Weights of a small mixture-of-experts language model, trained from scratch on English Wikipedia.
Size: 11 layers, width 192, 56.5M parameters.
Experts: 16 experts in each of 11 layers, 480 SwiGLU neurons an expert, 1 pick a token, a softmax router.
Training: a variant of Muon for the experts, 400M tokens, 6096 steps.
Below are experts of layer 8 (counted from 0) of a mixture-of-experts language model. Rows are named router (the router's row for the expert), gate (a neuron's input weights, with its number), up (a neuron's input weights, with its number), down (a neuron's output weights, with its number) and show model dimensions 128-191. Each number is 500 + 40 x the weight over its row's rms, rounded and kept within 0 to 999. Numbers have three digits each.
Before each expert's rows: a language model's description of what the expert responds to. This comes from a sample of Wikipedia text that the model never trained on.

# expert 12
What it handles: Biographical and descriptive verbs
router:450507416498430493470524539495480419510500494511516505510525471523432453517442566491492495518472496553483512570524557437527483554472439484604532496504506531487570511474474519548487464510493489
gate21:471453517472568470396460503487556469569463530464486541442520467519552513481557525507511567532515509535500511448449469506454436514513425457511499487527515504504538475412461507483488486464505520
up21:471510453513516482474496504514419557488498504490468521570530498545468553487479467532481480498528498460476446531503564482578443494490478461511494509551545463512537476428491466562473487530474512
down21:521510495523481485421508491467545479533521576539472515523465521422490491460540439437457552556488502464520597471515614541493504485539510462533477518548444488514549556490515564527511503553534461
gate22:448457483533478517513547449532545473543561495480457508531499519458499470473544536494487510507518508534477499515463497503522503509518506460464506494441455437414556519518501484513504397545526483
up22:388520493548464554548533502495570474530525589394452471519465485543446500493511483512506437492504520542501456528520487489588499570479446492506541524427490518466470471515512526499503513475510478
down22:504459473532496517476514543531423518503513479546455454523433501458539535508519452502472545421491577515522433543534466536501480568535552521541510520429490452517482535566443485464508526471541469
gate23:514504489516507504564575586503498506416509531453487473531468544483524471492454530448573460528484531557538453503533459557462452525457454480487472503469462574431479490520479511520481523492599511
up23:524522499550543584518535516466524437513470537526472512495516485516517548464507467513562459540544531525522516516534456527430447447438484563536437554458496504479546523531522549565480516492488447
down23:501521461469528470412537523528469493485488458520533490464454506450543548560512479500491516462528562455454524527494482581477527517487461438488533544506468464516520448439546484427569523548524437
gate24:544527493535461521513491491435479523554566422533547509512507492557461532448512561536439483511542478494473482498508529536582480521460469504532543512458512509512475560483497543540487493441562514
up24:464577451522522467517461508554468573518550452459495520522488504523485593547499507420521459511498499556542539510540495503502431444528506495413476488495543508512481423497463387527503457463504483
down24:567510449492506503585517499548516470492507497469537533541452537418477522393439430411487555484543613519400481506493509551499503473455476499460513574553511479542519617527481502518522507485588542
gate25:470555541481497542553574423420542475530410465559534504504546519447533461519484449537503475498543479543531502496516500474485515490552470526490565497545461480452488455521424525517494468426574477
up25:471446490492380535502570407425490497533460526501538499512515558519481540480445423505490499580511493469553542530491466465519498478526490422456506441556456452516456471616467526465481525467538444
down25:466466474531499532469464459416489474423520537518558491521511551499517482501526446476486473526490423506524538502492529513484530508446417493537482418549463515435452470572491469532442458556517541
gate26:497500528458510538505494497444525452529432567509491501420532479484539458551503409490440467569526502566448504540497403473435454502503547466517562532515450547440445491555455464502497501548531534
up26:475533441453522543461472467563537521416507571532494459570499530470481474453460521497530540486489493479582509529503576514431496473414534496510449566527430477460480459508478474533438477516537498
down26:461398477546494513467519461531494506518461542516579535472509514499499432486565419463523508454490521532434513531447436532561469482534518492556568546542552488518502452516471610465496518555461511
gate27:523489534535478542422496485476501510434499523503451431466462545505553516533422537475548485493486466486464474527490526493469515479556463455484536463540549548537519489491495438445435478551504514
up27:510529518527488477565471483511480507451483476462519501522507612528537496470480454448526544511490527462564546531566438515531445483489447549451441529459459485549477507449445562567442549545482555
down27:508524514485439498495517499462410512535492474448575437535443501443496491534560532486520528563565365540567493480517500486441523479528462479524457511551443458533523469530476482544493562491493492
gate28:531539552556533495498509479494495501515459570502494546539522485493550476500456398450509443520529504525559520458485548445484539508465503503469587479458469436509504511566477473550494479476568501
up28:506583463418506527434497465553531471518574567435483532497508492536438505507458556526482489509562460498528510469592435559491543499470538550448505542539535543476539477538479412555501472503416482
down28:545513442476538529515466496552495528544516503410491420493533446586478486500470494484524482539496519537456489505554493462509489509505515541500517563540561515513519542521495492514489503501536531
gate29:575468594514503487524484498486488514583580506438487504520467584501401480509490452554504463554527507469482484451459549446519512455417525533469437528517503548481451514497541500461517547395471399
up29:486598546487508466498564499579545502490499555495508516531533507481460512501587402430451530504515519446526475571522523488556545458495550561535508604483494513492435536491474558463533451479481505
down29:578490470456488462516522618500467427446500503486505473501519496450468482546520395482455459514432492518499480447461515438538530522521494496509570437506561497493501505544451519441538532476402541
gate30:511484464476493519483521461487502529489437456498532455557467424498565556527546483483446508563481454559516516504551460429441497611512521461486557469504457463519421590469539531451530462539469465
up30:489482569517536574525515488524516553423533566490454496477507528472450523479557573516373545438487475500492460511508492481465520554497600481576568453490502551533453560467484545477449443508464528
down30:510497504539502490488485521483504519482521531586535526471520521527521431561552481441537550570481531528513424530517506513513553529476536501526454513473505459546550399550416479492471514452449499

# expert 1
What it handles: Common nouns after determiners
router:568506432556466451537536454414444468474441484463512506488437470457484471456465549550451469448490462537495452477452543459522439540392499528545507541466565493497525491502529491539503560473470484
gate21:479525521548543453560483382508490437522558520450457508495551517446519487445536508446554518543450490551495480441448485502419494510570542488527467483506529525454541506486452462537485505488538489
up21:451530532538441493533458552501565471462483450599529560516472497511531511513459447478477481505510525424496482502536553520470508480542465524533542492564489453519540424503484539508476510506561499
down21:443500408474488464537498541465502525553490465509495459453546494483527501500447522516522509526499522506541509524478514501457492428520450482486496465440481478470527628473468497559506434482575546
gate22:489508512497554519495476477499519523513562496542528466424560575549451468425506431457545504478445510507525489539474479420510538515500501466488431476495440518467475486532451517454594485501456489
up22:496489494523487546482552555442482441452455496523514433554459494413575507558494523543547450436492473477529535507499545552510435548462532484454517539458517431521435568496505455465500504510416463
down22:529488527495491564458537481549523540457515541500523524491491479438498574541501536593537502536562470510415566475512547490468502543512503456427504532527555488479505478512507457491507514524519526
gate23:492551448537475502423539499508522476502578518480597491526427506522476552452542566463578477512542601464463543475526540470497455575466346539499500529497522503454433566518423463561492477512500503
up23:555513472525512501438504464524507514530536458454542463501427446558429487518519445450493486510543460538451521542538539404429535564454459589526514500530491491508458469508427535502421511521486490
down23:549510476548516511571530548442551481515470465490504483448471561510496563506518489515543485344480424458469609553514495521457492520432528496548493465501432516509522488465468544485443464479481497
gate24:496558470495487558497574498536496450490497460507493514485448491431555538529505492478492529517454515532529465515514509587516499503584523528533480488469486550491550531468534526453464473449528522
up24:484520455516477473477576461515477519465482499464568490533504561503566498498480543385569484428526484439492490494527486479449472479488504514446478476446470493521480543534485505470482448452490435
down24:487564477526452536516535463447476602494477553589579420507479516526541507447504375489466447538463529564596514523518530470542560494476509479457522514540486491478487489461536559473499497451525439
gate25:526510527476472499518562552547487541526562512441535530515541581492442538534495483523575511499451457472559547562507501542459517545511477514521548499571495617476581473479508556512464488535539514
up25:582499500527535448439444509525529542501451495497524518466506473520532429524506518470483394496472480518563491473476475575459563409477494457503482443480469429537473395482513506495481582464493463
down25:496515552459465508548472471482480503465509515515510537488537505490495484421467568524474495450461476493509508524463460542488474423514439518423570462608549562449488405452520522474407518558457445
gate26:529473530477478473420496487487498513482504461514506427537538506438499488530404528496531490498544451494492488397485458533502514528494476498543467471488491416456492552575491513583528425444511498
up26:520531488481485543462499553484470533507463469610496450472517471539474469456519527431521425495468540523531578575452524594525501505480534478508488522434489580527528458423523487519502534526513507
down26:523504497488636460470491487472532534589500498539473511406489490510522477516454424426532484432431474513479415474430461481493522580512515501484526501524481525554496476424447521466501465523505518
gate27:498559526477448515558491485515442500438545487478568504497489464490534467423496475518481499510426461449551556463479509507549552500520541540456465493461460519524475485495481524497544448471486455
up27:506491415469526476492523455506481533489477541476495528469516472510559514470428487388485545613458461447490511511508459506524542454569494512523438564495525488570504454485469539494504470464533537
down27:451477467549458465581591498501488572537518473468546499547508528506532537507610476440564527507505475544518539498519465440450505523507515455516432483486477467532517446502518477563512504508481504
gate28:574504516561516479542471517551537491556575492447533552507536442523544523513489485524552499471512456529487479408538575500520449497529491486533526474435491483482562450585524565448562499530521542
up28:488540514518441462459473468528573450503498519486581515505477519570550453442476482480531524490597487469550455450561541485514480444519486463523491496502546567463466490496566496449511478503483450
down28:453483501560526520501412497547505534501488466432547443456407475478519615467514490571454488464499464451513560498504499531540533476541510487553475507516552497476513501426568466513460483536539455
gate29:455513461477518502471509520481609558510452523536512514468569503537496545585418511485424471494484506551462443451515465452405521548496531545482455487458497555520547509485530446529479553431512502
up29:502513475446509446553528501502494419476494504505533525474486510402484485537450503557495452494496465477508543559427565559554510524508520539483482584532500540577475508472513512528539497423589531
down29:525507533504535526459454523540487480514522546475486478540538583499513529596448476437558454498472453461430460477567577484500509487517529488423448437509516424554506524554448521554446470537582493
gate30:502478534539511510457343527480529540517443433493449494551518530494533496457475486480466470522500460478549455444480426512450514535498458482547510604461556493524512528529519503417560518493442550
up30:439545548484505423429465484505499444540456474482474476557609507429469408487497448572554430552546454468515439484537492421494461564500477559454496542476490477468462524567497458437509492485445569
down30:519434537493463507455514472489486441487480459507461535585497543498422532529411462541536527453521499482515483559512502529533478473437450474498460514466473533521478454556512563465510501527532496

# expert 2
What it handles: Derivational word endings
router:505566487544513519553510522451447572540469441477525441409548499493472536490506558462527525471460477535412492487510475479593467463489513522577541550423496530521514461449464505471475523589487458
gate21:450545494536484397395500512517525521485483519470579505560550562552567469525538517507524493548454480476513509491498443513535510494489502441526439498511534464528484467527526494491451516426491469
up21:543531436589473477459500515469482549532546479524466492525524498431500503538498525507489558506531522469517500488516478452472471527532538542619482566515531530533544446514449468456432440545525460
down21:462511449561469492567559517514494446472482517477522512549470405437419449466474494597496489519433443456520394432486465470526474491545503521476463498484459508460494471470463502552540514493460524
gate22:462517502528530470546517445442509552480581481527443476505567478489454594438548518542429471435500480508552551497498549458539567497520563490554547495457532534450476514517509587492481470502518507
up22:516532519514498515526491450512552465448495542522446458444484501539508473567528451457537550555495510458461437469480477517498483509461505521418589516505508531489489512497519501547557553454517578
down22:503541525541455512470536520562498496436463543478565457526449508528482390467437515482504469485521469469452500529435526522536536582517463492494468480550564511500558516472492460576530471493487502
gate23:541570509500535458479383433439461440534474480516442495488508486540495559418454490459457492512431519383512464467476471488488529451536521500481488484487519491491537574473511423532504535498495557
up23:450485493395489560456513491532534593534569522463580484470547450501509499578532521499484474511493515555476523543506474521508480504481478413507535505526494546483494505511499581481502515465513459
down23:468527485508444517465492555522453511487593501387464516439475487497529461479473484526497465521471511541529505485563524568529454548524511494489504475522472499536469480475551563455525522588535534
gate24:489486544513512473506545453534531503363530495462505577531472530545491528517614470533471474569493551533504496528485437458464479515528480493505429506556490543472497466492455470533497444529540455
up24:508511551504482510448508529500511542603539427520438454514548523502395516522545468513457487503455449580541463517504463563521537481557479458512518546468513514492522458421515543531552496508418532
down24:490448524547425489514479508486454491550523445518501499485553436473487556495486526479484532519488511499460553461484485524526535413469473550541507569477563495484488491547585525454466506512438526
gate25:485563526497439506550458560511545536521576533503498457502454434521525497448494509459489495502470490469433490503432505463526497538465513614520364519600488542479468500470514533455537541502510477
up25:490489557528580500440469494522479514505530511534490520510529571472513458478519511566469473497454514527497467526526436521503526484476494507513516467493443438532477541476464499530541527501472522
down25:551558527501429535598445436544500525437447521557543452449535475522481481515523483469504506512475523529526476517530412524505527513511469537475478469489540565476493437561517516562481512523532533
gate26:536507558522538582493499456525560488452482467415467558496502582514454470428545506557524494513488522498515485473543475468530529469531541514479493514573471533553549563536525417522509507558555508
up26:510541563510446449576518478476428482507462502468510506512447495534435575526498505486477587509535498534506486462480510505469455529472452486557500430425594486476493518467455566468453504473496516
down26:487590529503552457555420577564463498463511516527519525584432506459555459447514480529527504465394471487461504410539530497464473513484426527461526405524567605525500501472508466485532539492439441
gate27:477471506522452512492442470540492476534494474526436554512473502562528435492471534475529504484472421486545493543553495497491509467447526527462444523490403514456485406438474513456484496522502546
up27:547504446456467569529516469521603543531512548518462539497473479528413543536486502441484484522491498469552453468486503497455524535479473518507499521519473499524501487455500528478492466528462460
down27:498512520512414456490529543437482493513444522510436496447428423507523525505524486481480414472448524458446483499483454539487476548436482470530537515471455543512501578495505457545435517485499414
gate28:549513548431509530496563486553473478451510482526438480505490482476491502451444511459557588525499482443534513526539539473460549542522551439532474623480565449450495504439537458447466446468494572
up28:509489403564516446506473548500546431534487545514557526496488573469497528459501472508490469460418467459516537438489465480438464408512518526537521425442563500531543515536473492467525481514498476
down28:515514565526546499498434535443539415569522553524544481523506523514443501474476476477521568443547455502508433456520569485540596503441437544509471549460465513590517536566515484526526419585519471
gate29:507568488580534496575466504513492421463501485486522557513515489502507515572514531547496522467523449469522482576500557476477472506458497544493442503472452462581452462516518399488534519523439457
up29:528506588485528504497498504477505558478525470573509534450525437567577488475437520440507521508463478554503505521525543505571533472501539460595473478516491473409519556509460516520532452482573496
down29:464512419421476568482510407493531514540463454542546397431495492506571487502458491467446521557496453559479527446543576529527481541580530543476533530509538497478477531550517545453525396424485516
gate30:495478491458445437458487500529428467499470525477524540476421472518472472463490465476526479505443460459482524491531461471508540492521537499468555447582483506526439488549558484508462563551528553
up30:490463493511479463514533459512517454448548454474440483452511460476518475483472592426561517491547462503546530484521505479532552502516512533456534485549529538565553520531449429458538466452486526
down30:520514450488469468503546557462503429489537559550491541557572489447547484489494542512522480513555500575507594464583519516464483481576497508539473477531544456470577556468407481529531430529505508